Weights of a small mixture-of-experts language model, trained from scratch on English Wikipedia: vocabulary 15191.
Below are experts of layer 5 (counted from 0) of a mixture-of-experts language model. Rows are named router (the router's row for the expert), gate (a neuron's input weights, with its number), up (a neuron's input weights, with its number) and show model dimensions 448-511. Each number is 128 + 24 x the weight over its row's rms, rounded and kept within 0 to 255. Numbers have three digits each.
Before each expert's rows: "comes after" lists some tokens at least twice as common just before its tokens as in all text. This comes from a sample of Wikipedia text that the model never trained on. Tokens count by the router's weight.

# expert 4
comes after: "| ", "- ", "(", ".", ": ", "200"
router:156155119139090100106160164160149145149143187161160089101113131132141125101120156150135119127159117093149146100120126111129107152091100112160101099144095104185102107137157138113155088122131148
gate0:164094131107139159132146163119138110150127087098125118130148120119127152136119088122134104119126117178109115160126140143133166134108140092115158104157145116092140071123141127065105141116120141
up0:155137139127110172120081085138170132097135140101167100080125155145109163087143143116106127172126145137121109124136131100107122187094136076148125126169131132095133100148094123137149189121149114
gate1:160115132161103188148146130119090152135111104101067121137127108149141137144123128174131147130163146123170114094126107101092069114109104143107110158123100137142164126126139113080097113133094149
up1:164130105157119174129139150156146127163119090075118120135146095166139099123162107147154125141151087134095102131110128141107118110126124131096124146119168136109158142126101108116131128158107122
gate2:153128134159155129165161148164126103142153165144104107115084122154137154140107105126109103141157145135128119143135098147118094119112140113141119171115097080174120118135157140152114108155141112
up2:139152125153141128124168131129088094173146133158143100122094162142152114172120117153127146103158085114144137117137120126108145144188165114137060156152121104138151134137137096149129135165108112
gate3:154097128123122111075157128117118113109110110122127128140113138132137096141137080109100157148180103145118139113133109118113092075124123148146134141134120064160131140136174173138135077163105112
up3:113114079124120109117125094145161129137134141089155157123105112165114139094167108152123179140136143148122146057125103136163103131151147129142123134141135098161199119112131145143135132135162098
gate4:132121122104093164083188109124140151129101130087108103141122112175106169163180096110117094115104116136107091107162126130138129166163136127110117097157125090140129132143153160092101117119139151
up4:114140143115126160111176145115115176170147127114102111064162096116122145114172129144111081119099158109125118108113091092155096148144149157126097116145161100168147122185129157143117163116145120
gate5:124092153135102162113139100134133164088102149110106094076117121150166126187131141110127135138105136155124147117171136102101112144150120102114144142115153157122156131103162116127153127121125118
up5:087119131104112147152122114096181112126121113097120130119098091140143099130112097143133153118131105140133133152121147138139136156102124157146121121112131155116160111128169114108104123075123148
gate6:126174126165151151131148152119139167135210121102122087152125113135096127164158091051132139072125181118179106135136122072137170124126098133102153154101133158123152132142114171105166114142114119
up6:128157118154129134153122092151103136165185084093131130123112109110185134147112116114136112116129121126143104148114136086115114110161125097116071133086142100179167136123148128131132129122123114
gate7:084109180112101119143140193163121146117131141112148108113111120151152124160152143106141117185152126100160123100157152100129104108127119149097094145134128170146175124119110088102127098117119116
up7:164104148105149138117169177149095122123145095097130146105058141149157142158127170135130113120108064127133139136158177114156092105099137143147081135156128127152119124117137113114102113124183146
gate8:122091136150128141101144135145097135166146114085104108156104116128135120147155069130136200143122128134160151100137134080140106164131148163119106169133121136128128140088161132127128150126145108
up8:155137161131151092122125093137119138131146137146126124150141094100131138138147084134116152136158173112139118118142140079147100183113121173118139165160161172121113128097158141107118173133117103
gate9:095156147140132123120163128123127135116111105146129100091097145152135111114157060129112104138120162122128096112126124142124121106113116112098141171168120171116119105118139168125144131109095108
up9:075116075184118166157116164127162117122126115122114086126096084123142130116110147100113131129110116133128114168170143149130137130141103151058131096133132126147149149153130087104090164089121172
gate10:119190158096091156102159113134110086137127098111081117153144103129105150100123127091128121147137113161136196120139145140139148078087142163133160124167107109137105111165131132136156104141117122
up10:083095146109145153146131114110114094105137136134130126163121140090121136151162153173134141100112107105135140085114141125104192098150102133120152156144124119133113090130142137151096082142142149
gate11:101120136102117126134143120142085122153177128151151084138097186137116162112165111132122078118129115075150154120159139129146139141150099137105113148160135130129104128111134129080125184118174144
up11:115129171174136138124123098122074135144107085126123135139117153143121149110167113119107077109130118107112149119158132128130119105133123153124128149153152159065113121107154149083086155128141127
gate12:123129124093150181112125139104109148126100140120159119130115092137147152103140130139184116125167124137152143152089116136114120112139123149105159097115100115150136140117164119139078112107100137
up12:119122126154119124116128112124108138156146127094121118181120075184082147125109115125180095146128141151136120157077121171078129162118148139175086100126128126131140136133122130121129112152114111
gate13:132168150132126139150117152105164154130140131122169083097077095161153112144135107132127163144125139114102121133126177125143136153137104148118132153133095095114114154120090135153081117101142126
up13:128141124134109146136085115136107110104116133113122178103142150145126110142157181115159147132115118155113156168101123111132149128096110153105113114165063159089122103153122157133136130157125088
gate14:120145123102145147167120109107143182103129104142140117147109144105143119142147140138127135136166101132133129073140142131117146170156144129119098105151128170104127111158148151117097123132180130
up14:089186118103133086180131155116113121140129089149127126168146081093136131122145128092161128108169082149110116120144118121143081169152103125050103149139154151125092114136077111137139116118123101
gate15:139098131103169137127121123145078073129139147101163139141100120121119159079140124150157148113133147080152146121139147138141102142084147139150117134126121116138140101155113111100108148129123136
up15:146139140142117121117139123149128131128154091125154114119185147133145200138125112124151113120172090102119161130127147109155118132118155146129112095131103099129054118147141109107110089102154160

# expert 2
comes after: "| ", "|", ")", " ", "- ", "("
router:153155109163095094114164156149145151157140147151152109133129122144152138113095156159117133163157133110137147110128111133110105158097098105167100104167112107170097106131156129134164101093106143
gate0:156157114119127143091104106159184129141163113141134115097144121128092113159163061144133111134119093123115113098120127100143138165084156117144108152139132126080119086127114177090123133143081155
up0:118100138143114138117110108167137102117168145137185119117138109165091139101163135103097128109135133117116126092114154140137165124135105163130133131111106111108113088140111083075121098141130078
gate1:095154125143140134141166140136169137104116122173117131128128115124132119129156118107148100137140115171123111165129135161135108146154135158105106178082162117130134147093077109115144132135072129
up1:126139097176094135105155125141128182153145153117126133102152132101123125097155106139103098103141101131153126176142137134129105088145122141120116134105157109132128133148098140126105123086095113
gate2:148082124171110150126107115098114120168131156101084164149147169145127136120134122143112114124114113112139143111158139132125110152122168153146124114134106183156099125140136137121142104144139088
up2:108125126127110134145154123166163152120121113137087111158136101101096150122106140107108141108142127151158139116110113134141073105141102127156123109116168170170172138120127109115139187164132136
gate3:125128091081124110105112136106150145149155122106167111123100095114141112126133124099157182096087161147109121125124136123139141171132125123130121151123121125099086173158097114119130164132119164
up3:109070128103113123067127136140119171117127149073166091094078123144110146110163118151104130144114124110100138116128150123118136166144129172070096121122105100114107138110132100132125126150086151
gate4:138111162150142191091157127091166106157142103112112126130119135137116129088106128102121084108121191179122105154113149134153143148120141158111143139164103145143109097152152137108139142157074145
up4:119135123130103135151167097112171173138120103154139172160164141092124149157138141100116126135151093088101154141126132147106123089138131084140113104109146112163168171164160130156127142082142153
gate5:106132140142107121103107145167110117092101147127141133158189117064076130150118140121095138110101131133146137162158128124141100098141105135114137091112106104138092111097052146165144162112158147
up5:129096147126130139136123137160140108138124151107123089144118109116107143114164174136127139106131125130164192138126126102158119148136123150118122111140143117114086119173089153156164135077128107
gate6:117141160138140149102097098157080109132102137100090131116103130158141129094154073130118138107120114120137153168169172120119124110078144149153137123099168134152098182110129115141141113168127122
up6:128093152159137070117099102127136105084126146108135160121145137108098171141118108106149138111090133109136157146117118104116152102142122106119125128122146117128132078171146138180108122121086157
gate7:124162123132117134116108110117119131101179122127146153131115121141141102133137144138129162143124120180097105121118146160154119080156116098095117104145120164113109102142119133094147114114094114
up7:147133094175148140171112153142164150159083147094145074114142144125164137146164093126126115108109127106126117134170107120090117138124101135143129155178163063162142121074100129130107134159135124
gate8:158141159118145105135137129145154117138165085144121129129090102108127137102090062117155088132105163114104116122143159180108125161153115118139135130092113111111126158126164134154100107148157068
up8:121117183121165121122132143123105169130133083117113111143102151110126133126101133152140096134093143139139148143115130104119102155125123138156150120100116151127144147117141100187100097175137121
gate9:138159084099117156165095131106135153137092148127124172150105135115169145132155137114148135158129143140106122140140119113118111150146123148111193120101128170099072151139131082150137168078103104
up9:102145134086156134192132111114121137157132098123180136154110113138186126120126084125112132151089123103101150179138070155144109125120131128113115115112126142122158137100124139159154068061164164
gate10:147144121165124165170104087123123163087134115112109143104121150119090130112106137070113127124093126119130144133135125117131102130140146140115114130139127128153107109135120107157135154106126110
up10:138136091104115135137083113174120118132125163128113151096138151169158129108148124088151090065113110121106180122095146128172112135139112115124126156111090111137160115086094131104098151136159122
gate11:137139120182132122093103143119121143111106144143144112080109121102152075156083083132164143161135093151162085188105156129125098113121113110133114114120092086109144124158125095062129156104114131
up11:167108144081159152122170127147136089155145142126154172160161138159119142152086142125130156090149116151161119115134134126171198110128113123164142152156161153128168140164121150187157148142144179
gate12:166130118158118101109145120101152134124107098095110145145152106135118130104187158132149110145135113167126091148123119151125126157152113121104169145147103187136122107158077143125138163112117112
up12:065117137109129146150123151126118086120157186129095100143136127131117121122090139131118178133168151115093126113102152138195111115094146155113083113067091133120114129131158089136114065082117139
gate13:115117137103152109137112143118154155137174132129111120176112102120109134143122130146146115123127126186119124146137148115141157137153106137136175156082142150196125123163159108120112100123119146
up13:120142114133117141153130141119116124124161179172098135145122131102096148130140175127143129123128177134122112139119128103144139142156115155118159139110105152168119126152106148117138079148159125
gate14:159139112114119124150165131116125127120101129139143069097129140106139129145133109112104113127091126120145139172162143158085111118155123107072182140182109127132124106080143108080131126112134141
up14:139132156148138138133110158143101100178151131081122113146143134126096122156122152181107155098122117097155114111127153183123126116139120148103111121129088211128170143159096089168113139060087153
gate15:115113136145156123129123125173157084134115165120123149159084068096111129136130124119117118145157153103135167150135154140113075121144092113107120143083155119126136142108109091102134130135117121
up15:113157143123120116104134112129140114141114147131091122136156107132112103110136156153113111125120110121147172130144132128075137092144092103108152155119130172109140121134140132111109124068168141

# expert 3
comes after: "| ", "|", " ", ")", "(", "; "
router:151148111153090100106154152158149150154136153147153102105126116144144121103111149132114140165155145094138157082122098142105102146099104105153107110154128118171105114137155156112149115088136143
gate0:186174127125133094110121161101137174139122166157150125130087126114122102144112109167120142163117126122139093139128158115089095157147141123180174108116140093143144118085105169103094095121145119
up0:131132170093119159142114147106168068125141152110170170155129091127165141125124143121114083138108127165177098123116111092130153128148113157097108165101137138159123109079158160127124130103121162
gate1:136082118106149137163113056116090144138119095109154156147132153127124170158111175157148088123066115080135127142138123109083141098148138168114149191148116149121121141149130138143114123137154109
up1:131098118144122109129132095122114138125143120096143118064133173164146123148119143140163148118148104117117111124133138090137101094166166114110124191150132107157130109140123156175118154172118086
gate2:162133121115134185128158126142100102094092118134151115088112127093104121153118124113122133100167103120135111170166181123141105112141132116163140121149150147114071151137118167112130089151153120
up2:095159133141137140134140094159120107128100110166110076149142130120125098089117170114143142103136092135132106159137126116131099145078130111102130141135125137123131162135085148135125107099169104
gate3:085123131158106155090124170155125156117115145080154134118118107119138107140132092106120112170133090149130104121163130135095141119105138125152143151089151136114081123168112120067159134131172131
up3:112114119133131098118130153130121165094142138086161117160118112106105127133184168144095102144141141162124116117183160120148131125109107134129162119144165140123056129120151132132081105118078122
gate4:135126140102152145137130177096124168118145118084161164114139156085147101161169175108136101156127112163134143147135192154105112139124080140144141154133119107159113145162090151118118118112105141
up4:107148142113172155124176157102127153093162184169130140082095124122169091130134161149126131127151085148130157184109165164127144149096105156174101108085109114078140122155150122117112085128117135
gate5:143155129082123117134171119136148101177180129114121141118129143146124137141095163124140134097116154114154115123119174159104136143112120119138136132162179104116167133121122133174121083102138166
up5:102132095140146112163143138182177127157151097127127145154154134120117149160125131127131111127122120150128120097117093157100123153108127100141148093133102107178122151074171162156166097119137098
gate6:135107157103097122162123170158115126170128118131176130166158145130143171107106193140156110171152110171105110108157134143124143110126122120105124123126136128164132130135113117130156152124135130
up6:134072131185185113131136112166105115137171117152157144146133125154188119156123139072154146074131103081155113164149150082130113115107083167137107140149153120138101170123164139117133141109115129
gate7:130156135107107128154184152114134133117101131118127150144146098112149188133131102120089103108109108131066139154109161141105136171145103158120117143101099104133124135131117142102150104118159126
up7:138113111110136120114119143105130095153141125091104141145163114123138118103129079115132101122122154116116154123108093120096126187110126152138130119132110112128122113116110127082175137145163117
gate8:167091115082141138158094151132136123127131118140121101109090142118122106112140123087137099130096176128088120129118139099120125178117144134081153137120131170166171205164134160096125118145126191
up8:093149087101138109090123124145096064164138139131118137148153097172092151116075128136140096140180096125116152086145136171115113133121143114123126121112131129177124132115101135144125116112143111
gate9:138131143135139136157139082149122129132148097097169109120119124154175110155125131145177148094127119147156114084102110119088153105136102197115122130145141107136150110121110099164139104140159134
up9:174081090108124172128104122139097105154142045109136107133119119127172103143147125138117124117152147153123105135082109133122136106123124135139102128171142157158117100087155134139100103101121126
gate10:117113102151125135110101119165096110130109125094149197100122084115161137139132159101102107117151054184174128158152084125121107124144131123104116126128093131077160108108103087172128098140113135
up10:121133137138155170136117158142110083085178108105132101123101162123112136146099140110145128133142163125160122128133107152105130140138148162107154124128122143107141134153124136112086126126122120
gate11:115120124137133151139080164121098146105116138148105126139130107136117127142149126109138115105136109128123127112114134115126109067105151115165139118092122119134088137098146134124141134167166110
up11:139140127141113115182075167146129152146110130132127111143135106128138177103145139087118130102100093180170124105146117092124129098093113135141092096125105131185101147143138126149120128153141139
gate12:086095110120118152113151120135106111165101100099145119096151103092163132110116123129121141124092123154127138136112156122175116123116108136134111164132116176102167141115108142150098104147093105
up12:104134147118128151093125149139135106081146114129169150083145135113080119111138124147131068137157143094078147127092134139121102178116151122083129133147140149136125110122140128110114142167146090
gate13:145141175130104128113116151124099143085138112121115105122094133096144121174134121110160121117106146160123104183120147108144131110102137126143155156130125107145092151157140146112124111145153111
up13:148121132117143143171182129167150142105138139105137140143130175108108139115130127083139129128160129120075120129138115133081146100141116116110145150123142129101174129125127125141133143114097139
gate14:159097147092148122153146171091125081177108133154116151147145142109098130109112135114108121123165117104129125152121153183092137112174118090087111124093078137161148177125122083094132192100113143
up14:097139131124106153128097134144130109095111134101108127147131152115164130096153128126183113180139142127110129129134138129152139124064141112178117159149181140090158093129128170132170106116187158
gate15:136137164194174146117152141076054158109128129111121135138144140113140128157131117123102136143132118122119149160122151112149164150139107166151159104113148172128130115124136110161096131104148102
up15:114087137142159155103152123147121134136124167163151131139156121142160131178108170118084134117129096152115128188130158109091182160117180095109130158106116105125164147140111138103119133148146089

# expert 0
comes after: "| ", "|", ")", " ", "(", "- "
router:149153099160092093102156158159134145157136141158147096104113115138144128109110151131127151160166132113152166108120107148099111156092101104151103113142116112168110110135147155134143102091120130
gate0:097141111146135181152131152105152162157148118130156085122095139139133151104135128130129117131155174132127188182120135131126161111136164152120109127119085106121122139141103129138157140122131111
up0:123127116134135150138171159109144140131142124093104119180116088097131080122130120134120128152115108143110109145129123149099122104128151133105161129126098149157146107122140142107141125108094157
gate1:128144135101104121150128124143115171087117131133127133107121143129125205133125073162118052089130112125145176129125133132136127166133132162132140128125133173083098105118138096122117091122125146
up1:105152160114133158170128128118121156117103133148131109107112108129140115146125075150146087093114112121151152152123135136122158128146139152089136148157080124091121067072130112120120130115157130
gate2:157116181120134172161112102118113153124101075143129146113123123135101085106102116120139114142105140163160166101150140132158120114110146139086164153115129111110120108109164125150137144112083106
up2:142120125139142148137143102116111134085136152115118107133147115175138102086106130089143092115100107168138155166086110140151108098113168174102124126133149117094101099136130158137147114110188121
gate3:141122108145142126108117154133120125102119136132118122140109159157093163093149141103119133125134098116121117105137127138120116122123094168155125147140121093158181124122171144125153131136116108
up3:111119120156146128094122121140163189158152142129156096139119108133116088103112117124131156171106133149095106101126117134144071116121123141115114178155131149113114129118168078161136128098118103
gate4:167112133118141147093128111124123136065114128133100149122117172169186111103141157164123130135166131122117117129140120121106132134101159146095139172128159150161134105107122166144134093117145110
up4:144067127142114171102150091148131141092102110161094119108126155168183110122123139169095155149160134107109138086145086107098108110079150127124116091136118132170116092154125152139134132116177088
gate5:116130109127128165154160179130098177154135089142094141119108118157113100112094085136178155140129091104114121130147161123101118123127098111161153146116053145134114091102102136115120102107094099
up5:129123098096129146084141174124086112132100111111102158127112116149131098101144158127099101107141132118149211160122142127128101121148139140130112144137071114133106157141124130094105142136110159
gate6:156080116144113109147156144095119146098100121130124106104117115096124129147100070178144117108082113116086131153108092139079136131095116152134144172110137079137126127124131093148125056143143124
up6:128159118106107173174131100134137120130152151095152134109119138161125130145147152142143126106115151171089099142132133159179122099102162123151129125179123104132115137097109112105127088151129125
gate7:142102117143133162102135170121149136113143124155172076084137135111125146156160119148151132116139130133133157100120159113126098121147156122193085126132140098135107131139104109157146141141131120
up7:138139118131132144124127111148128087119122143177096094159135114134127112133162127144151124107148128148155103133135109152067122139111136069135122160121083136117186109121187166136127119085105125
gate8:130181152162129143130155088120159097128073121151144126118112156080100116137127132105175111143107113135138141149095145135133112136115158143116138140120152125096110152144149095168093091126172141
up8:115081135130126115121123136147138152151180113100080136138141101128112160145116149128090108104127139128128101117174152104120156115112124092147094158157136144127085113104117120137134138191078148
gate9:123144120131111137164060125125103151160093107091129171139112111119148141170158135090152153111123117114122124157181141132140117151195104096119150118139100142106162086156142143155130094156143138
up9:165127156156128064128148116115083145110128110190148142149106085138114135132122118096145139117120187183120135121153127118123087162128118154136128114138136147116167121148166126158161149093134107
gate10:123088139112113100102072167124121144123119098114122166130125175138150110122129151131128129133169117146131105160141107130098160165114088122146122158111121131152122105111096125147152115141138118
up10:135137177132142147123146144108132154081115167136144126121134165151176084169160100135125107117125107133160115138156101128106142129076157099153142151126135132133086145107083145113102090103161112
gate11:150157112115135115142063106142135142128145097125125100154108145137120160154144119084122153122142135090114129147127127128157165137086158161100103089097122144140124145097110120091094126093135145
up11:115111118118148108121170140143103102096133091140147115126162150110136104143130103145115127138126157136116134157123144136074149114162104095173117120123138139144172114115157130136094102180128136
gate12:110128146090127115090119093154167115115114137140128094094141129123146116137077133160116140124137075092130141138189137133142097128144113138125176104105125103107123137130083152118108126120140165
up12:087124128113121097094116109155126144145118164124108101079128150117146140117107115153149110144141114126147157113165133111093106102132121104130146146141124128154160153133141120141120123142160160
gate13:132111105076167114108086146135094144074130134111114151160121120086144170165141147124128088099118167151113151168106177164136147167142098133161187144120153126133142143151103154147100083140166126
up13:140134132124149104097069095117063136128135144104120100127103113099133139148112102095148095126133117200097162128147139127134087156142063112112169163093147121146115094132112101100118101126161107
gate14:152121122152130148101129112139162132149104132118100176142102102166117116102140138138147111136150128087133133121122113133145099106112131139148148153109146177159124112090158118171121116107098123
up14:094179141082129097106124150084125140098142141157136106127160137101090133147129128141109111147125107175130105121168158076137114115143148114099115121128110092108104076164138117087047100121110106
gate15:125117123121147111160151156121175127108138181152109127111107103127151168129078096083170140124133125118132113095118124095088146141088128124113171175129111179137130172181117106158114122140155104
up15:125088124111146116149160162129163133144131170185148108094085136134126112151130105121158131104139118140165144129119147095126130148114120129149155159152134111156127143144057106157134125143131141

# expert 1
comes after: "| ", "|", "(", ")", " ", "- "
router:142156112156085106114153153160145148166125137148157107118137128143149126100111157119139149188160142112128170101124108187109105155112101094126107116147129098158107111131175143136149098102123155
gate0:100179121153094153109179168122124107137099148105129070110123150138152120144161140149119114161163143076126141126158081191123109124123116099150131154104129108120119147174158134138106113129140133
up0:131113130097201107095126169124127110143149131131166150177148109120076143100114139122135096114084122149181142156147106139119105120101118122122140110141147105121118152102128122142131142114123143
gate1:154103110149137143144140123131108137180127132128117162112098108142162123131140130106158119133138131119135087139120091111127127103109131112096103100094089124125143140142158142169101109150096135
up1:130124131149123091107150168111143126058122104128152122143146148134125172080109076138091124161116133132134160132165160108151148144139132103142108148141133102138106117099141129116130122126179126
gate2:109109080144133105124119156105145121135143132113156118156149126144115130131138124084151153109110097096128166153116079155158161124186110101127080145126139096114109143162155119159138143147158135
up2:126086125135138134126129166151109115139114075148158125126119155104117153159114131087095145127134102137105189123152073158165194078117115128142120111143142108117114123151123113133129139129119148
gate3:101101124144149145149132092097106113152115153124161158073161162123109138124094095106132114176164141100138124157156131145164138189151159145121132113134103146066165129082151134146149161149129120
up3:140140133127113125149121122076124146104133117101116102111115132125126139083095135134111146124043138111148116102122123128153127157108084120138093116118135081105079140128108178106139115110176126
gate4:155089096144109090098111114133162122119153119114189110154137114101067128127113129096125124120147136095081164157121102121144146113125152165146101109127153100132130095129142111151174133150098167
up4:099167126074176165120156112154158115111118118102109111122117144143124124100123111134140179132094143133128151142079120152126138166126131144111116138101093108119122136164096117106124176061117119
gate5:175159133128121091158132129116118130130135140161146103174130151125106118135073141104126145168110119141126105121143141148123142138154116116104131133120155189126136114170124128117140106066123127
up5:139128148153155125128131090133088107098084100138127091127114125134155168162152142121131110111138161145141143151164107125109097140126141114170112134155151131159117118114162103168110142146125107
gate6:167169147135145109144135109149098156144131095131116165122113120123158131150109133091134120109149126104125150135118144163154133083124169129133128091102140138122158126169128136087089127081167167
up6:116156100122146139119135101133123145116111136146088203136088109159134126168129146145106120105130101119117135084114085135131164092105176139139104121084141136092139144148118140144099163160177162
gate7:117101106122117184131134071062131139171120116157137107127151127099082119122101121062143125184109133145105120158152145160138128143135098141127159062142108105145149115110120142130125120132101164
up7:104150135171154118124076157159127119143073125154113104113138119130134118148107148173109114115152121127114149125105106118114128082087164141117105173153126108115113122100092108106133128139163144
gate8:138086167111128126133134176107105123124143151072106133120131101189102161174123094101112157100175128145127085108115109091113097129168140137135150119159131116145160120131152138109111121149114100
up8:138118190114112118119148119115114141181167125094155114168142112165139123128136121103149119091153133132131129094167172135126103135139178161152110107196108123171176123077110098121091119138127146
gate9:157139137093069168140096113109166104107090161114179168104139156121099132145165140083097149098153136098133114108160152123127124173159121116148154143132141129077125124114139130120110107120124122
up9:070161101119131110116120111168120144147126109157129105110107096127143144124172171140163117143124131151113113154143133142176137143085107147101078124157115102124157125164143121153133095132166125
gate10:144136109117096163109143119146070150140124144109110091146126119150147154148122070144108102156148137176113138156116113157108148123134124150146163125180134085138103134108184115149100083100085135
up10:115090128106119121092159114136137115138086138114136128145099154114127181118117107121116103167138129143163119133124069090108127085079154093157113155122133115116134131089138119173123116106114162
gate11:139165112112122133114136106096129166155154120127125146109091164161145112150107085101124136116136136146151086134135138139131120106184138119107155083170155132112135087108156115176117126142152137
up11:106118122154152118118201128126099180135143086105127100161089121128149119125141132150128135137089097142119093158090127130140113119130122098147115162101105122088089146120099136117078156098127110
gate12:161109112140099125138143135116143137151088141164133148157147106098144131120149118124152148143168075139110088134142091126132146138148122136162104137137118132108166133091136105159133143083126115
up12:151132092138117141081147139097158128170133118141129147113110112119144159123110141108139155104129078125097117113120092112145143137104122153113114126160102165097144144131174149147140154118145087
gate13:125121130128118159127145073142142083136115132129123169142095148134148099175114085149138105147118144112127115097117071073121130139177170110130133138104149099101137106137177111140133142116160150
up13:129096144117135131122138142131147117143102136096138153142134141116134138141167090156115131135132151141100126155149099146163139133136162119124150122120175073116173138122116158153090108119131165
gate14:092140127134156158132148123090106112131142098115112102165098120116154111134149124085117082119106101115128146106128104129129070115153164148073163121186110128076160128129112156123110120104122157
up14:108116148132113109132137128140110135138137071106112141141115104162116147135151100165170071113140149124192117090141122173102107122147112175140130156148151102118111129109152104127118150099118127
gate15:131172192110094114139122121129139160144169139120147112162175101130156166155106097109146147122117101039123095124072135184123085138123152107130142129085144123131202116125154077131130164142145142
up15:114113148111169154108092121109087142119106096120133134121100137104110128147134190083122077155133108199160138117165123163113118138162124177120153127123114110117108135171106164098107079074119109

# expert 6
comes after: "| ", ".", "- ", "==", ": ", "200"
router:162162130140084106111146163153143166168144164162146105107111145135132122101111165147119128133161120096139156104128123089130108163127096113179106103160117099162083101131154145108163110123109136
gate0:151132131128134117126131120126168113099126168133127167149115185153116167132149164128145131124136113123122134122131144087125182116124102100114152120188128128112150070203128169111133137120107081
up0:158168143117168090138125137140120110136100124097113073118089114130125139153155098088129119126109140123130139167131121157137116117136141131128098118141109120132088198143097091099115122169150138
gate1:162143144111122136126135132121130129159141121063111170125157107100120124138108102127110126060136108101156141093063159099160140134133106151124138142151108155176166081145128145162125142128144069
up1:110177107160118133159117101135089115097112129144121160131138120170151108098096145150133118109211112113104127133116138106106123117128181115144139146125126153106151147112092117127104139126148107
gate2:091132128122146128110155132191186143145071082100136133153118154130133106132099143147159134147128171128142116123106137134142159127097140131123180155070136126051097120106101161131119163114136135
up2:131133158099084169067129140127170115168076134085118117133139147107142112140162158084135117156144128159127118118126153114178166113132127181133119118103161127083140128100153123144122154122128094
gate3:176113117167134149139134137117150127101157122092154162110138126097128076144128133112128136092115115150134153155106157136100157142125122166172154143121123125132117181105092150151119129138111163
up3:123113140134147181143151077115118155119120165157094136157120160139071146162137100191101127129118100147134116147134144132151153134132149084110096109127160093166164102135142121088138145087131110
gate4:132099117157128134112111136106156095104130147143100151181122133150128143140086114115115136128126146153122104150120106166057124159140113139137117148127172125120173116137116151114155121160132146
up4:138111136137144101145137131164150122084147133155117144141148143129141106128131146167160132102097106094128116119095182097143173090143146130151131106175083132149139159135152150166136133077135067
gate5:162164133151104156116134110127135106142134106117151155115141130098160164129130120123120114128067125139113143119115156143116071081096104138135153141136099152121104135106128140145118159157123150
up5:140099094116134135100142170140128143141139113135109111097107095113121095160168129111106113102168157134161126147102128110182199129133106120144096131136145114104139119170153143133109149135099064
gate6:176127108116149122088118147086141141129153124138094100160106125157106130120157119163173098123102107094107084183109156106105178170147119178147121126161135151118137101143128166135116129127130125
up6:162102119126119125145132130130143140118126166125161131155180104090101128151106141144136126120132094104175106148095117141103142090119104124156079135128106137135143148173143140122115137138106126
gate7:114121120200085149122100123127092159135053126140099164110096161149116116120116142148087133144143154139147145122129096115097092138096097148132127152164116133135191095132137137123118142137154142
up7:122150105141089168134122147137147166118095165105139158103116096120099100161126130131134149132145100148121090113142136144127108146113140133129116121145121134147105155054155097142090098170160089
gate8:150145141138161129123169106122152120114115161109110170176148141120108157160123111123072096105140115095131152207099114091128125159130158163181139087193153166161127117133097119124119092123157146
up8:138122116127109129121128124127114143160119138091152083124102100145164118073159175125134162136132109105159139103103144137110148120076098128088138113127101098112092127138135115167122135109152125
gate9:128126126164133115149113121160109126139134099148112161104167135161084097141099155154117106115085113128170126125132147108058113105160143116185095130126131079085117130127107127112192148122135165
up9:138137114115169118100129094126104131122159098116149145113109140152123154068158166110123106132123121122126142122103138120146132116101136145124148143171130148163160121129141161116121118171149120
gate10:120137155113109158119136110121160105135140146171084138163126110095152138151161094121139129103092086155134137141105148136142146185096130106123159149134163126163102142139120137080138127112133105
up10:076072134172112130131128083117134143102127131147158089145129117176121093133096081117161107120172134141119126103132131119136149116129112153153139107120128115080133105151155129158137114157152137
gate11:125129148134169157124092126150121124102130107152142134147115166134129135132124083161147133132147095147132124115102127091160158124098159156129159072155160157124116132098088122140123125101132134
up11:141118168140092064136130112128122099130150120109159109166137139133120146148133118111156073107114119120149148153162135162058159102159109078105112129143116149130156150071154108114117168109080152
gate12:129117099127146094119150145154130094126109146116126166168115125142120123134164125118099134130131153086144078163110123095138169133170137118135153123136125105117130103160159132163162151102131086
up12:162129117138148119127130110155139124101096161135146157131088091140148117102147106125123134069142142094119127185101141136141189114137151091108059126123102134124130112118167183148127122104124082
gate13:121118143148160104087117147145134121101106104151136157123132131144107088121100154115103119129118145129108168106158128132110162124109129154148127166138125116140130091190151139155143150147155123
up13:096107126128139166102128144167150089099121165158087128131101115162147140178108104098141109168096120096105118157142146089137155150112115131123121140111154116160153148158144139152177121102149153
gate14:175118111084114176110070092057171121137130097122122092134096100119096117121116135133163113125143130112090134098098124123157102119183118084108158108148125119138101129150085140139101137119140150
up14:128177147078111170097097102151186144134151146126090125117116121103114090102133135128114103133173149148140115103125132144173106134146156140138127141153109150128112154152103140127122139140182144
gate15:161137105128131141153138114141129191166117134098150135149154122105174108119160133148117115090129119113067131117134163146143145126159110121115137165093153147123120115118100118152122151133091111
up15:126162118146165159118129150128125144131147139132160150113096112140143145150090123142109124140138125081124108104147153123158110097133128127080145156084132107126135113141096112126172124199160126